Below are experts of layer 4 (counted from 0) of a mixture-of-experts language model. Rows are named router (the router's row for the expert), down (a neuron's output weights, with its number) and show model dimensions 0-191. Each number is 500 + 25 x the weight over its row's rms, rounded and kept within 0 to 999. Numbers have three digits each.
After each expert's rows: "comes before" lists some tokens at least twice as common just after its tokens as in all text. This comes from a sample of Wikipedia text that the model never trained on. Tokens count by the router's weight.

# expert 11
router:512521519474527460474561526487508482519455467495531503462486480491526487515490447520493519483490481491481525474493441453506516468512502468515516527456486510506530516498496480466464479482507482492460476478503474483486538514547483475488467506498505495466452490504510499501503505509492530510474494536518475549507523497493508530515471470557481506475474521517520530560483445513521483489522521495489478528550463495495472515547498463503505504493537482472478442502526506516530486520510535499525484509492523516502501481509512502461541567560508486487505507474518533481512533487463495485
down0:526509490483478467464456502499510554502536499528530490495524451469505524520461495545523469463547507487472485469489523495470476471510555452490477465500496449504509544469517466511495482520499483498488511482447487540532522457483467494528494507479494449525476505534494437475517487535507503490475492508525462521508526493501506489522481498457462530485460485513475489575487468503527511511534480510530509522505522534497479490499499495504525470492513486480491505469498500499488487494495498504438536510510481497524523462466514538501521488553487471505494507475533529479496498451521520497
down1:496474521485492544525519471521481524484491480502525508491494463486462524498513499513534451478503488500539517532490518482458504505490472508486499542517512499470545516471494449540533534548509528471464485482493509483495500479474501490536487513479513455531539518490484492499541490460498465465506489521466527493519504475490541527494514460508516472500456491499509496484497526511457503503477456516504505476536488477483429473516519470487527463511517494527529501527485486456507530509451543504561507527479518509495529477474488524489523479560485497458495502497467507482493498493524463426
down2:503495515466466514470442499554443538502484489493512516475524479470462495485459469545489471478531531470502475538530503509507499549448489445533500479541454498504514512471463492487465506483473548515491481526471510487490485495490514559511488487480515488508473512524488479489511534518496539468532521533516462488465507478516513493491537495527504518516492530509480510502501468459514465486475519476537491489535509479507526484507477499534521526489493529521472471524511460501558513465523493531486525540542465468512491527524478529491518539506511507522499509481503470475494485532482523461
down3:509517483488518497512522532465476470517531533497488537489509475511529472520482503522476506500502525522491490493456516498520495561481539452500520529533480482500523492467510547486503515497471480509498503522516499527541514504515518497505473497521454540463533464483559461473515475519467499520523525497499534539462524496462520489473485510515438531506556463497487482480446536513481528487522524488508493488538465557521479454511519473523495493503472475550517502489529523544525506501479496488483526496485507495480514514518516487565486456509509469498456466535514507501502531484503504454
down4:542518527534491505484513470509492507537515503486530494480537494531499472502477494525472525483501511477516480490496490483527515493530503478573473505481471501559488479478534477464539507510520492499462460531527502502447492498509490534550470471504472501534484460526448530478481510536543528481458465467485520473504456537505480491490496512552501459527504563484529549501502554487508517511524490498480510497495500526511483515507544481464507536491468495500491542527504495496471470476493498523498510501458473529511495484442533535506506507502462508490510451488533476513508488468476500511
comes before: " a", " the", " well", " an", " \"", " part"

# expert 41
router:536515473453510468505452464506466505505501509539480477490513513483470464537499509493500487530518522472492462487440511525527462492533531514513527536496520516500510508531502488479520534532531484511511509489511495513485483511518471451489476526539502455490522469489480466511514490445506553492510481482532514484501567478497531523517521499506526513484444505523532541479495514475514492478519460506530543495528481496496505562506532432504481544458509473504511499492533493489515454498528495491479501497516475493486471469493539481527475519514458502460510490459546523475521510508526512474
down0:510510533472491478507496479508505456490519491510506481522496479529502503526481469497525509483498488471494516556489529475491536543513484537511481502476535458499500507493482493538504488501544496499452465490508532507496498530490515529567461536521453527473485513509467537482511482480450513529526478450540473507501464472454499492498499526494503538508484505517470463495538536499504486501510515493469472476467489452527496527501512502474504524480496531493514474521495531439521525498496516528490427484526457528502512524495438485461516481481462499500471483508515472450536467472495469513
down1:505510502484461514497513496502515505473504496533474580502481522439561509492490450531518501531516499495540486484487520486456507459530490452516534479506507495510523456505469489484519487472528509457544523467532549451497493515470465505520481460508492518549483546530511494476530551512478499505507502472530502467508527535547472505477501496553465457503456493486512459524474507484482476547502479532480523503493523474482473499536515530485519482497504499516512485490489527487480509498509515437490507530544521513488501459477478533525517485498492504520498507499518507465489507491477510474
down2:526446546489484483528519498485482509459471494474504483507468512495536515473522449524472490504509522501485449516521520482531505506489517513518488531501492494511466457523524504495474480509485526483534514499489510498474520504497474483487536516475522496467526494502495506501472514458482524464523451502563479502517503503497530445524528461492506513532491463578549495501477484501474492526516485508547493519499479491469489476480525498502521491469522522465444465488484528516547556505470490438513510467536519502524543499525508498488533507515474519463512525500478546470488527478472457505
down3:549462504511513555484475497464527532405486518486506485503492468525459554503506512475527483490482487540497557488468484483537474469517498519545519494471437530502460499479491536499483452504519478510475461500500524505494484501513492521503499458534522501501512510483462506493530545561516533498473541464516501489484488501533520486487491544513503484507456523512527504471477487507501501482500489467506503540497538479502482478483483554497477510504481518487507516461516498550499547484493492463513510510500494543487536508530480475515540475508473474515475522474531526492479509510477507494
down4:473503463498494501554472470468438525506480416519478459530478495531466519519502488505511498544514492493494515497473488515490503481518477463480480445484520498537494530503481518510501441528539487524544493498522528479513541507521488506530496535524447518484503471515523477451495507509466493499481487508487481516500516471472519457500492467494436458482512479497515515534524536537583500518506450500511497483500495517452536510501478514507488500542563492498510502496506504494501520523490493544511534505514501498522520543513480508532500526510480503480498508507481499537497470513519533505
comes before: "==", "===", "The", "In", "|", "===="

# expert 39
router:504518543543527520494468531503455508509503513496516500496469461524482487507492507539530516538467525500478482481472555473471502472513478508443519452530544529524490486479502553543522465498489533509512529517541508499542501498559511519486508557517511524520476493537486502505528514468477536531486460500494481468519498517503507531512488537556495482500515494511513517493526502473456523483490510486500511460515552507523493516505505548483520511515457524536485477501542508502510437534503453514505512543500478494515478496533501528461502449490502498535522485532503489524520508491486522472
down0:513524542500518504506548469489476486488525491471511482534524478500499494486537515517506487514536537541519500520483521512514528512534493475479549486486506521546487507510518502479498549500495519465504466487451501488468530488556510519432484518519542518491519486537487498513540508538461528451538526536538479508465502472529466511494518476483504489469522540507495560484496493493510542521529486513513478487514500516509519498476513506554525517526520525494538461561438474517485529476466504501528488493513510505489491519522497488487507495507465537460450510495538492521477535498508538482
down1:477512506515497504503520513523566498496525491458521523509481486455457514502480488502538509487496510522445523553482486488465523485522504489518469500508509498525502492508479525482502477520519475579492541513494538458484522557496499482519511518503500507465474493518523505505500462496463486499533479495500496499515515493519514489492481557458542481477516562533520487509517519487485488453467493504488490504518499532542475436543482465493518464500497520491481464518520471491542545486467539515484482484511538546531502471488514555499514481504463501458515547497541472512482483504478522492
down2:532516506505503529492495477506491504538525497513494516516520524478520504513489460489507493472502479515580519497491482520495520552525474497555511515454478553493497475503499506493479517495462480550476480527522458497464505465467457526488509485483497473511512475561533485498567516464488497474498519497520492487472487465496502494544503485485492468507516443497523485491507531468483543482479483533467444484509514491472519468511503510522526503484498490515530526531521524509485525459454518543501472493515525512495529466484511463518507483529469511505520500488429454538497552506488511479
down3:495486487509504495490504468501512479457482510483424491531539466500479503474518505518491480527536518504489538525551478467466482470495405517520532533488464500507498486547428493498506458502501507476499504490502509506525509490514505524450472513475480518522484479512479470493471525507473417456515460528487502478466520493496472523497507535489452501522487513472501523474493531496493541501494481475489500467484513529485531472450501505495504504517507523471517563440492462497481498499517522511505493504512526490505492504488458482539542515491509501542504504530518525514493514468510511485
down4:435477459523498482472470475567525499521469510487517483494510505509502524517473519492480535516476495434511526511541510530480514505534497458475509491538518511509427498497511528504452514508506522443525505513520526493525482494486500408512495517444499499508477517515470498502536525517478466469486461498530487499505581483506470476495478509521460485479499511544491483552490491484495506490520501496520520503501484466487502468501499500509456484514500529485479496522476510458473517514478482477513509522510480514480505484531483540547510482509541508493537527521487503474509513453506511517
comes before: "–", ",", ")", "5", "4", "6"

# expert 20
router:523542487525442489506535465533490498481466479504486484483485490534502519465468559514475489489507519486497524476540492493505475507500453472525507548491466513507481498530518524487443516508497511527518515481474492481472550532511522468470475515530479478463516474461473463551485476531479493474559483487533508530502481514480513505481510469470467498466518475517496444524475496475500509489518513506475514539524491504508515501497483513529469481472536524493486476488451475493500464452478518476501476469467489432507477472527509514513488480506499482459497495515563495501507529469530517470
down0:498510494536504515494517462494493529533491479549536523484529535542507469564512538523507501525515468514486495527495463457451495545453478508536509552538517456427539492487476503516508504520534482498494501508479465508482450523516505510526522480475486512498518463484482511503483512528515484494509485505475491500490505536455500493493508521524497496483481502509519506495497548472468527496475476523502469464463494552502508497539515497473530558525509495478483486488496472501517517517554448472508541519490475514503539532498517530483552524494472529484508456521473525535514495519495492474
down1:529489483527460501559491507529513482521505502539487492461516496497532505509508507456445485480506475454499546501493421489460506468449502532545478448477506467475498535481511469451495473514512502500477504537515508515519473510473487494534506525480466493499476487523499506512497462494513506453475489502484510503454465506494543467558475496465532474477479474480493517474533538511505518472491469481481494498518525460549485508506498535485483538520513492542504479507497449474517511479484474495528474464493519494459526503514476458472511498486512495490484469507472498512489443496483499465
down2:546516442511448495480518517522454559467504495476447537488518450499504466461523482512522516462492509466509543503535507499505501516537509539514505490466528527492511467509522504465505508493521478483467478422495527476506542509506486491506494485469516465514534515505534529482529514476520510470487466490514505524528509535501499458534484496488499493461464523518496519493497512553514524504513499513495468502536507509509549533529504468456481503541476460484512493538485502537497541435509497541497514516503508515497490526456489495495511499536513508515489474533495535464478514499533521479
down3:472485477465512473510481475469505514524522500519538521526507463510496484495481517483517468525477469470543497536509528495526496468483512530516562503473471518468500528518548497449502515533489458474504518463497479517528532489506524471508480494506492484498507535485546542488481512474522512517512444486495486544471494464447507503511494510511513441492485508517490526458525513528545481523495486539445537494486484523491530539499466548514476514448555509519500483481493473481505516452517473442527499499447528503527509475492478467485503515538515488509521497510519487478514490463493500505
down4:524499510524472505493524512506489523493487495544511525537538496516532550507520467465526458532541511500490515470501518525533473547519491504569510490489495499543489462499460495548510498498539510457511484528446463496493488507519487460478545525508489495538505489500494492513501503501507502456484506487514539487483533536493525457494519517458484479534500470508542449501514515469507526518518496510470481513444546485481486490517516464523482491466502510522499519446522491507508512533482500479480479479550515521505479513497503511537500478558513511427535485524504543488521486459482498495
comes before: " the", " a", " his", " its", " their", " her"

# expert 7
router:494520512487505516465500512451504514524529498496510476532511481521461488527479471503488507535472492493483490501519482507520483515511474550523501478435513461505521539498455529479484525489498548503497463513515508512483466502523520511543532488508507536515460495496502510506502453489510514500511491507464465535478519529488478489511476507474483535517508482489469533491507484502475489443524505494519456508461572487467478450473564507529471470510441465524554497514489501439514454488495503511500544493532531552480512507482486476497494521487478467499510481478493479514533499485487461549
down12:519461462488466529528513490465490509538534508504475475514465470497487472484492492505502528468500483527493475486547519488547503445504510487513522527463523476481516460516539509517491491468443495469497494483452469508500468507514489531492458500517507494504525499519504486486539461539526509495550511474480527470537495523443470547481508491448570510477514456527516460464469512478535501506476491494478470482484480517499474541500491526521521518536498503466462497522539461541479511503503535523480505512481489530493490496470498486516447458521501505461499482502485501508510516497516538472
down13:526473520532528485524509471482477520488550485476454503541508472491478516484514526506507534494533540446543477479471523540481521504451467472492484499555542489509454501475487498520517508467507476446530490530523469457499439495483500531473500484520470493515504517524524525507500518455488499532508546539534492483482496501509482511500511525485532532520521502463509503530454498513540493495510495503526534537519509467467483524486482482476479476496507443506499508503514515521506537530529499491509530524518531484470481532524510528474479497523452495500519475465487507506536493525516468563
down14:497509460493488511516516482509475490519490562497473475517495497531481493536482500499503476517485467486462459541514540497503523458536519516517499510501520475521494509448479519547465494543499486534529515541519513491491505520453487506517472494498473457537461507529454495478469502523461542455525453509519505509524459519472494523536449508471525528491531500500489511543507518523485547509483500516503516474513504504509514512528504480507487483500495559480503550490500548480519483491509497503525519508455529508467490513506556464537514561475479452509487522481482468460472504493493484533
down15:510509516511517500429525480499530520497539507501503481526476519515500490467486500511514502458508530458516471475509520477494519509475484476491552500527529534518512529545489493529473514490481497469459524468528476555472465460502491523490485448526491515487533504457486482510532511528499466506543489545575517458523509488509457488489460533532484522475491475496505523549488516545514508501478468492503524453473537508471533510503481485513487496522491539471488544496520466501492522495486487488523478495504522517476480529456496525491535494495470475486533496494507528504545491476514525433
down16:529474516500453513520539495500494480489505499503508497504491526479519503556517494496510515487511540501508527513514480519547530491541488523507462455495468529584556504479469494555505467480498505552516462506516517471521489512520531506488530503511484520519495525495520470514500483519484458529506544495520481477500494564509547526459501485513530464480530511505523536476540505507458499472505513470472481477516500514474464534515454531491473517506522521485514515522513485509520470509519473515522473473527500515479511525463472512521514529463483460463567488496526515474455515531508475510
comes before: " ", "\n", " —", " W", " L", " Team"

# expert 43
router:512517526534528492476473496475511513483526489526506474477467436509499505498520462491479529527514486529509488443513515504434484502524508495453513543489468506473490506485500528543494550482502478490515473500522531539537478520515523489520503503478528456506504512504527468534466518504524502462517483506470542542448550473499503442519473473496509465520486496493526503527494463528458505489484508507478468493471492499488507494458511493502503513464543518523465536499548471551541506490482515489531501525564510527512502542509516526504460496473461489528527500478508491503464518476501528489
down0:485496517483544535478451480565525483455526539494513468527525520521504435521494478477482500486482482512473476483499464546486528484535475503484503498540496508497527505496528495516532474466517516525510489495504496464510512504471480460507491481506542523509511486533538481498494513523506509565495471517543502494513523514477501510493489472523489471510567491504496495528515544522553524481476491554463504531513485506514471502503499493471540509552512485484518499521532515460452521521525451500461508513496537496447499482463478483506516471466452485498485505477540490467488494538509484519
down1:505428502536461437486475488515480477498502522522518462504475523523489484511483518473477504510479486463499505485497541456500525439505546487479508489531497475521509522496549506473478529509503455511512549509481492513495514521473499521494470488485500515476481545515478495496498515528474487537473471494560502498464495523515505514514493520457496505526520480533508552525492510538506521493489480475524490496495470447451450513509504522449530494468475523521505480524521530503494523446482484513572504505525537502525480517494486529490478480484501581497497526507493509484516526479478495526
down2:465512489505468564467498511508477485519483511494511529506515500526492522481446524472494553529527478461441476480475495487474492505488534480511498497520533512518515485512491499510531488536525529512510523518522474513537504539499477557482491494518521515562535543501509469499523499512524514500494498502478480455500497466522499518475530497499460487479509499467494511456520483494504501518483548489472510444476510545542502537507521503512503474514519446468564530461485480530461507486496510521517499530486536523490515523510448473456491495495474517496483519506504443514524443475514463519
down3:509477522483457505467505479475486523462507534522537560484515503489464486553522438523507508543439530488515531509506492527491483505535521507519516488481513508536491469482485487518502495513472494494489478469504445465541471496523504518494489471501516503503450498455497512524483506524520525495501488515544469502540510526558479485500510488546524532477493514483511529480498515436528522477486554478523528470490517496471526495495549517498480524467501492475488526508481485477483498476473481480501515503518515503523473506456536547511461518525447487515482502516490470501428488529514477506
down4:496492478465485437489469439483506495478477518472517505503509504476491483479504494554548482510487521483454493506481461484518478515469530513459484514501458512505507529451529520498492488519476496503468537516529499518494542497437564461466465481511471512497474510552503458509470481507439499463509517531512514536476508520489452485515499478491484517520470513486494511519505490491468475504481489455512458490543532527491486522451472489496488499496482478509471500517495541522548518528492496505538515522522479510511462543504460470479535505527507485502549527505471468521495494528480503498
comes before: " (", " |", " and", "ron", " –", " was"

# expert 46
router:487525519503442474523529505461490530506504516461513452488505521524489496501533517495480528520468467488503519481487480510492492462511473474479516509506487499517499508485470477531496438476483470522506502520488526499513486499456480494448475480493459499526539516518480479503497415458481520509522516514496523478489530501526493481519527502479464485500478491511491513550541470465483466487494501506505532518475514492527531478470534484513495548474524494496499498498552470480535465526513507462484546520561504520528461500498484532500523545488473569489519520453511514452473493471530514503
down0:441511502536506501519465477489477517452507489535514490496495520495482486473481541486489492514433501501470497463476463503493508498493511454459526437482476521548475518515540493545480484462492505477528511441503474526510463500517498516512536505451504519485485501502538505495522475498460508561521492519497488518515490474511475505472478523517497479439447470551495497479501448507443511519487497501470524490523502507481500513495493443501508504469512467502501486515523499508494491506478499504460486497535505529522502510507511464519496522454510473487489456562500476496464504491558511471
down1:498491518480508480514518495498545478496567498513538467485487512477469498503495495438507520499514510449516485539502555459511509473467528509511534511508516529521517508518493477505495529468502488491485494473469550488480483533488505472478464472531473468508488471528471542556471500509536487488497497530529481517519477485493527508522517540497509508516491511544542483507497508528511480548513468558486507491461493523512449498488528467502500496537542543503537504472437499506512518461505510512453504449517492508507502510501458506521481483545474491468538499476520484536510492455493533521
down2:532494506474527534514506503461504497476529532523473457472495541507531520485498480513520470461473542539519529502540518483482526461506486507471466550448498516493530505549539493479513509515491463471486494501509531554540508480524484522503502525534483470506509470508471532500518549465475486502505520496498522513491478487483520512503514467517522511515481534511489525514496520481521512469553522513476510473507510504510522506492502531527565537493493470489435516491453521487498556479517525490521516488492492482492449514535499513531418505498482496513498510486519531497479538480450467493
down3:547488463516492490509493522513456565533480471536501527503486513514491506452447462509518516505534478471497516476483520483484479480478522478480480514509537526453535542504502502493499501504521494492462448548499526535524541503487529473514489434497507525502506520546519470496523529557506529478491497497453498467490505483505502529517530479510511452524524450494492532508464525508459520531514524513478496488503463519521517463498483506501478479483486525503552477522483493502502490534507497530472520512475474490487516499480457537511507450489481526506486502469494534472519468521506503433
down4:531498511469484469498510517458520490522504504512495457521456466491472487480490502471466534495485535456507538502527534562521506425504472528463495468524461496482503491489508519460488504500511503492475503484531482497499464488492482501432496512506469486505518432473476517496510525500521512517452505513510521484498497512517456490485526471508551497516536515487476468499500518453498506530506512494519505465529535505497514514538469498534495503479496529510531499544514478507444523514482500550511529510477520485464515504522530446516536514488497477491501522457523522548541502526535452476
comes before: "\n", "See", "History", "S", "D", "Early"

# expert 34
router:458529458478540472481507498477492544505507494526465487483506509545569498477492502505528511542507509482499536485526520483471517490496493471517530493500466498506522508513522511498532515497521480520524480524467542497473500536506490505504518517488494506489481471481495564524535515501471527507469519490486477489527485511501494516500473501471477451500491544490494525489509496475506432447501519528482539513464498544513418471487539537471491511482486501501498482460503475486485516445519461492495525441494503545456491520497502472519520503479536531498503466513493504521471428476477497482
down0:543542503496530478499492512464479482496519518523480570516492541522461489486472464531528529532510514475481475514471511490494509547479493500493491477532515519519475510550512495515520487494510520507510486455553518513486548463497492537520507492505523492526445499507516496493531513494473524516483543488530542542527492484524561481465443498515490541472447493504482494511494509541490475488464443500494481450504549491544472511495478490513484516477480483515506512519487503484512502537485564511513478503479521508485529476538542522483510525505468485472475472531519495508494465493532475495
down1:469492513502510442527496499473515481472491495522488494477477520508480473521460504465528501527462520512539544518512477523528481478508500543495531512481523483506479501498518504506510495528510471517513537484452495494530535544515487529480500475453495470518485475583465508478538495516468506477473514513506476434485462513503478515520519487502436490508494497436502458441483478491537483518562496470490527488488539501508543503471487527503485513466517489527492520489481544449475503506507509485497552507530498532501495480495507501504530497487542500521554494466477535504515492487515493513
down2:481516475490518501507535531538496530509480500512506517483493481467510487498464473521533553524462526494537549477480502488493507519534473490480477476508529528482543497573462540453470491466484463474501529482490514517473552491520478444492493568501529498490525498461488563500475528489507521495483503502491487480477528501499533492521503553506509474486557510497492496465522459501489449478482500492458516528484519484548477486482523508502509495483510540513514514504524525482468467497488511501482503494497566494555503543523483507513517503454511476502518492473504503508470496470502538493
down3:464495537509500499549511509475525495509485489458499506512504538532522495495492452501479469492456483460501532499488470512474512504464525463486507481503499458506451460522495527503471540479501502521501485489506453500486502483535488484531473451510479526501537472510466494479495491480492504543484462516491519544503476481499505502478494524506470473472513495492532504528493457489486546514470507480491478457477522476521485552492489487480477535525522517449486491528504537539486469519487484508525490488554491501534472506489502459498594546486498487494522501530503573549472524512485499498
down4:538499502491482521505461469498480463461495481490481484504527498543489482497524519507504493498496493469527499526452517489456464536485518509497473506473501486462506531531492498520534546489487499521490465459517467471513525452471534566502512488506541515478484510487466503471492550510504495504483537525531441528478520461498469507509511471546457552462464485514520518527526526486517526460549471507511515545515528524495511515524482476520533506506530465502467537467484500459504512484505491486465489490522511454472516475492538529531538500498504496461503513496500496478515462451471503497
comes before: " |", " ", "1", "3", "2", "4"

# expert 12
router:550505531513473478533466519477498455510539478529513540482484465498521476462485457524480494549542513548506496476536519506504496502511516511461519486513505531474501530509524536544502506527515489496454521484488483484527478499488525561506530517490497504500498470546499485498485481489487525481481511491509487512518542466559521471541510484497478496510473498478437479514489481481515517512486508478537512508479530495499502507494504442516518509487522527492467502509549463495483488460494471561462500505555485512522526455497535536510482549530456478488468498536526486498502518475497544496
down0:533520466488512507541574472525501464463508503479506491536530515456519444509495537490494502479473504512519521505449471452502523531538480538456507498495483510511511521467494485513507486499498491548466488487517485488531480468486459464496528491508498483469469524477451550507472484465480475514546465499474446476505500484519507467491485513486528505537475503519503528515527519492518511540500495547502478513512494498506516502548523464504528523477531523514477515479512535463553489515525514491472523507509520497494492538473483526488513512465488545491504565494500510513538469491490449486
down1:488487508478490503512507502507470509542469532450547484495557513447466507523456510550528529508478455458486534485492511497509517510551467458458511507518480511532558482512474484484510440470542467496480512525506471528511500479467516496465507503481526493495528508467508480485494490495463504529486479516480532479482485477526505486524486532486461505513538521510530519486518478485478475541544513517510484517498468507495492469476450474492519523513503477510487500491510507481515515542468516475538506495494559452488494522474508529503496497469472437480520528498511529454488500461466518501
down2:466529480501466546510511504542526481534509523462500470518479508474496490471503490516527519481529478487531529536508555470516479515482481512514457560505477501430496509454485495539514492500584520484478510538538514482435544517524466493504498504494488534499500552490498499512480515485511513479518521474512503512479498493499509487499539477515493520497487519504515524498538492527515505505528514495558467491506477496492482503504465551469474517504464498447515517511510559547458483498505473495487494470526521521526533512510474519515499502503528500513546486465514486486468527491485492560
down3:498475511483511481505495494478519500575541506512533487537468502435523483460485518497506524469478506502461476459517519530465506462543469492523520502481494491517499542493510506509456506475498504507484514489528528492449480440487548485483499543501460466474506466509495532466490521515500536498507483483483515481507472475460520549485524456534512492484455485483529482457501468498490531506536480531500505535564499521499514493542520508496510505520488487482501469510520535474528498551553499492499477520545461491516523503487505495473497506493520509474450474481508517540530483529491481518
down4:484494519515516532505472496501502493504542477507486508496472465477499450506489517470522519515508498500513503536512548494507531515527507487468537578484513510482503497477480463490524514529515498464548503507484488495524518502495527507501521390506491494530481485518518506461506526501509538450531469467551492468517521515511517513485547527497484501474478534488510494467527505526502456524526533490487527476532475504496554505504516507473512530483560510543502492500501506531530505497529522508509496503539519502506447508514508487451524458469473524506535497446512500524493490496467450487
comes before: " |", "%", "0", "6", "7", "8"

# expert 3
router:522498499518436480530463476505476533507498473504566483504489526510512536537476516491476495495537495480448516479476488473499539463485524501518536536498521465520511456482501521497502523451492533522459512497512486482485483489529516479514508545519491491448478475562471486449500483498457496512526522509519529530491492493513497545486501493549496499478521526506526528528490500485495512492511484446507450494485529509475527513518493513534482498511490490498489468528476491531513515492478520471496488513410509447491529495466512500500530501490519477512485511499559498503523482509499425486
down0:562504525547510497500489513527483481435526506488478508510476495506500504455508502475511463522504494501527504535480525497545494507485495487460506518503489495541507543508568504493505503517472525513508504490485498509534478523548518496490445495479527471527491498474501528474477507509512523516502515535473535503500495503529487487540496501475477482503466505533517440515529508485546481513444487509519488471546522502460458501486477437481488472462490499538489525509528476479478532483476508492487512530571502492496490506538540508544440521526480498495540490494497544543518542508494485516
down1:507520502521515503515524469481513506454525463538455535488461476503529507483489514521516505497495468500510522517503480497487505485524506512502500526501474457488467499483488495499490451489507432494531442501447504488508508494529467493554533488504496511505487507490462519464545532499518537525484464504473496467478494506520470553493511489421448480475484469475464484511450491510545522480556465489515461483498490441482523468493512467509524525463536480483520478488515524525512523506489490525485508529472500515479470478485485515498525509526508514506496464477525530510545518535497460480
down2:483521470509502493462463496436465473524490484513513449537503496540547498480523526522496478517558440500501520439475522468466467546525505480485497501468447457496504499483491502503467480511455511487471485492526519497494495488481480458471457525473506487535472476513489540498520538497506508533463475474515496516506519482468517494475498488497509497502520480470550498486438512483511506482527476512500516497449500471512501513472502490529508526452491515519516475480515515510539494511504500522542495522535463492474499515520519470537512504532485564504490495490492479545544506536498469504
down3:485535505539504474528484472491514460516508496452501498471546496519479513519531529502476523520501498510522496509537474493436481452460510510522501541473509515500467518475484509464517519459449477463511461519511502528488494519469523519513440474521472479480494518500489489522488512521548482465500475531520518480547490505497490486446497495494509486459526539530487521466474488484525539496463480469510512516504509529510506515509463505515507514532503525464514501454501512508482549464517447532533527489501489559488469506469492502558519523464518523508526502506446509474524499516463480484
down4:448529525491495521453473551506478489522522495534493516487508528448506459524497474538457496530508494461528470530483540499504497507479509506501442498518461466493493529442531473492493482487514478492489546469474503555496481493490497477533509438524458486566551490495535485471511489506512510544506509451479485496492513510505472495506484510504524498493483497478521506525487541502486479463514477458528504524515466491520484477454487503479535525533549486508500540483512499506529523480505516525483485489493512504490510463470496494477513507530478504550489496453503529477452479524488476463
comes before: " the", " a", " ", " his", " their", " an"

# expert 48
router:504477510504511509523480488495468496497496523481467525562514468520476523486520462503471474524508532550478491498473489482458451483529500503528472536539506441499492467536460532473495492522481498476491506504486491526517474515534514516508477501494515496496459493521486456516492474516498508508466531479447512521502483522516522512515505491452481550549511489516489517496515462495509475499488542507490533479491468495499543534491531544527504536491488484508517501500532529516484436459523516482523510516484505507510486542453496513493473489471517486507573477445490478452479481464556485517
down0:536518524466529520517510511492479507522530524485438493488502577511503504520518462483506542549538463517496510531493469439474498506495502509487486459471496505505529483481468501473502485475565536484479537498457491481518445536436483509480507472488474546450488529513524463500467497532467513511520443531498501479520466491526544485522480519514468512501508512479449487506501506476522500489470463484471479500515478493515525500490548474497524487468489501509473503531515471483496512496500513518514483510474523536492510496527505494517478521492470473494479522532540538476492453486492493515
down1:538514544485493552492503484513517472443507467493553470513476468513509467476532470502539535524498473529470485526528492511488489477454467545484512521504507515548498492458477485507513492492469482516478525517487538500473543488541516496510536457519520537527530507480501502486541514539491519477480504521504469534477519458480485520474509509496502410503542532481484493516480508495507498491523483485501479509485545497517504451482504478472489511530471489498515509486511515444504497456517509492493495448504511508476529552492533466497484475447493496495451518517505514513482507529522493543
down2:489531508511529485528438495458504505492490480504483514498507436536449530495535520498475465485464479494517481458534483481485447524508516483532499500513495505480522530546522497489499514510509487493499509495472474436548482470426500489504464520500550512500478527506469512563508463506502501500487496516508471482530472536475471502506474512488494533461460463520502486494485471522552504455464517510488486502495505539474484488458484462464482475480468500506457473515488473512494488483495458509521506513527512464460476543469473474484472488482514515490496464498523507493496499526530528527
down3:510551502519444516485485539496539469494497535493476514497475472528477515530514494524484499442526518466546505519488461469485470476511474500516459497559512465503536490493500480473502520487532453483524543545458497488498509498543507511462475491503483521557483538509500509459468504497514472521520463502529469512541513512503500515496528509557499526516526464509514481473531529522490522487532499522493508554500509503517493506451474493510488528476535510508507513512465531484538523475522485528524493525497507475467526524480531512481507542533521515507500448484469503515461492491452518468
down4:476501485450519561503552480468486467501472495495511514478472484494462467488497482509556500487483510559472488514540524472468491503473477456499486480508425505531556499511474522514477498523488500534525494493510491484490473511540505472500496546463493536515484528522440491485512472488524473478504566485510447525483539480477496533496502536511522512504525539529503509518529512500528486529492497506512498513522481512519499504540472470559480517523508520512495509505514477547500487519478500484487503536524506461500539506528517478500457452511503523538526488516506542508503508452500506481
comes before: "-", "\n", "|", "   ", "    ", "|---|---|---|"

# expert 19
router:531519462500500504527558476477477494489475512510531486533496538489502545505483481523502473466526540542485488506484512465489495514510495475520500505494474476499481484487487466511509460480515484495474510521511501512448505524498467497482505472523493496480528469479521526512471528471522527548482497500527478490484479489490513523457495497484480493542479492529449460502550476449518482510521415500502516488487518493563493516464491481577514519504528520519510534450469504474537489466557520464471513513485509504486529547517480509478526476481537517544508502522502491506513491496448509503
down0:475459515532501501518523517531528515514492493506534502464498525440464475532472562531482464509510501501447491527520549505531459508510558522492512497480536476483474522515534491505525499494530473493481486472532490534527475490531525551530505487513519444502497521482471507475511510514479508488491493466521503515502510471476527499501505452490513511504490493532475522497466482512505480454466506514526439501488492457467541499514512496480511487514523441476523520527512478514500532475444514496479479485510518454520469501505507489489493501499499462506495464538454522476490564493463476536
down1:482509484518508488522530525515469509513530499532532480504468480498450485474520497482458498500490505512485514511513514504535482491510487531515554457485479498488480485499473540513510468486484482503495492530470547504469519563503462513486492530459501486485499472508511469478513523523523489445502544490526551480466534522500530474447547517477505496496498455509493513525515526494496543505505510513535526488491536514476488553542505508491539492493513477470534530501486554518518477441508485471512489496522537455522518464515463457492487552487539506512481483540439486506503502492473488533
down2:525513484491492490468511552498540456477481504525509479480514521466508479477504443472519478490502485475512492530519506469489530501455531548504449497521497476496502509475490476510501496477484480466496444529515535515501475513457503535524479495440548550525478511499535473484492464472467513479494523508483414496464476499496502531492487444482474483498510521533503500526514493482495541507485476499509489474521485465501504486517453477528505464483544492499529500532490508540494504521503470535497480488489489484496530479519487467477487523548459500533516489528550509505568510523497489497
down3:514452490493449542481548516504488528479485482507519498534508490511479535522437536564534511483491509495477516535505490550540513484477480505487495515493496496523456492521530455550550511504508500457495510528521488515445571494512510486501483509484455478491522476481504470495512495548509487476493502524511508486518501491540518471529495499490492549554479502514465474525498499511516501516488507532517494480515523505490559492449529524533499478520505477514548486550526479534522474457525517478497515528466519520517487467493506504468508499489532529473475506517481527480480512495549482493
down4:491490516508514498540472508491497498498528532461484521473513491501474523525491477493489520490503494501520487472477480511471518472515486502475522524494510466494483484521513538507461526461485503486503481496469423504497465499444475509475522497510506496479509491487498515507507490484488488500507465566542517510533520470468468547502498482478500527525491462533495454486524501459507496496448480520462461528502482528480482481502480516460506515484505441525509567534527509505552526540507471522519517503485518463473519433507477507534489503534486519520530517456464468477543522466518536548
comes before: "″", "′", "°", ":", "3", "4"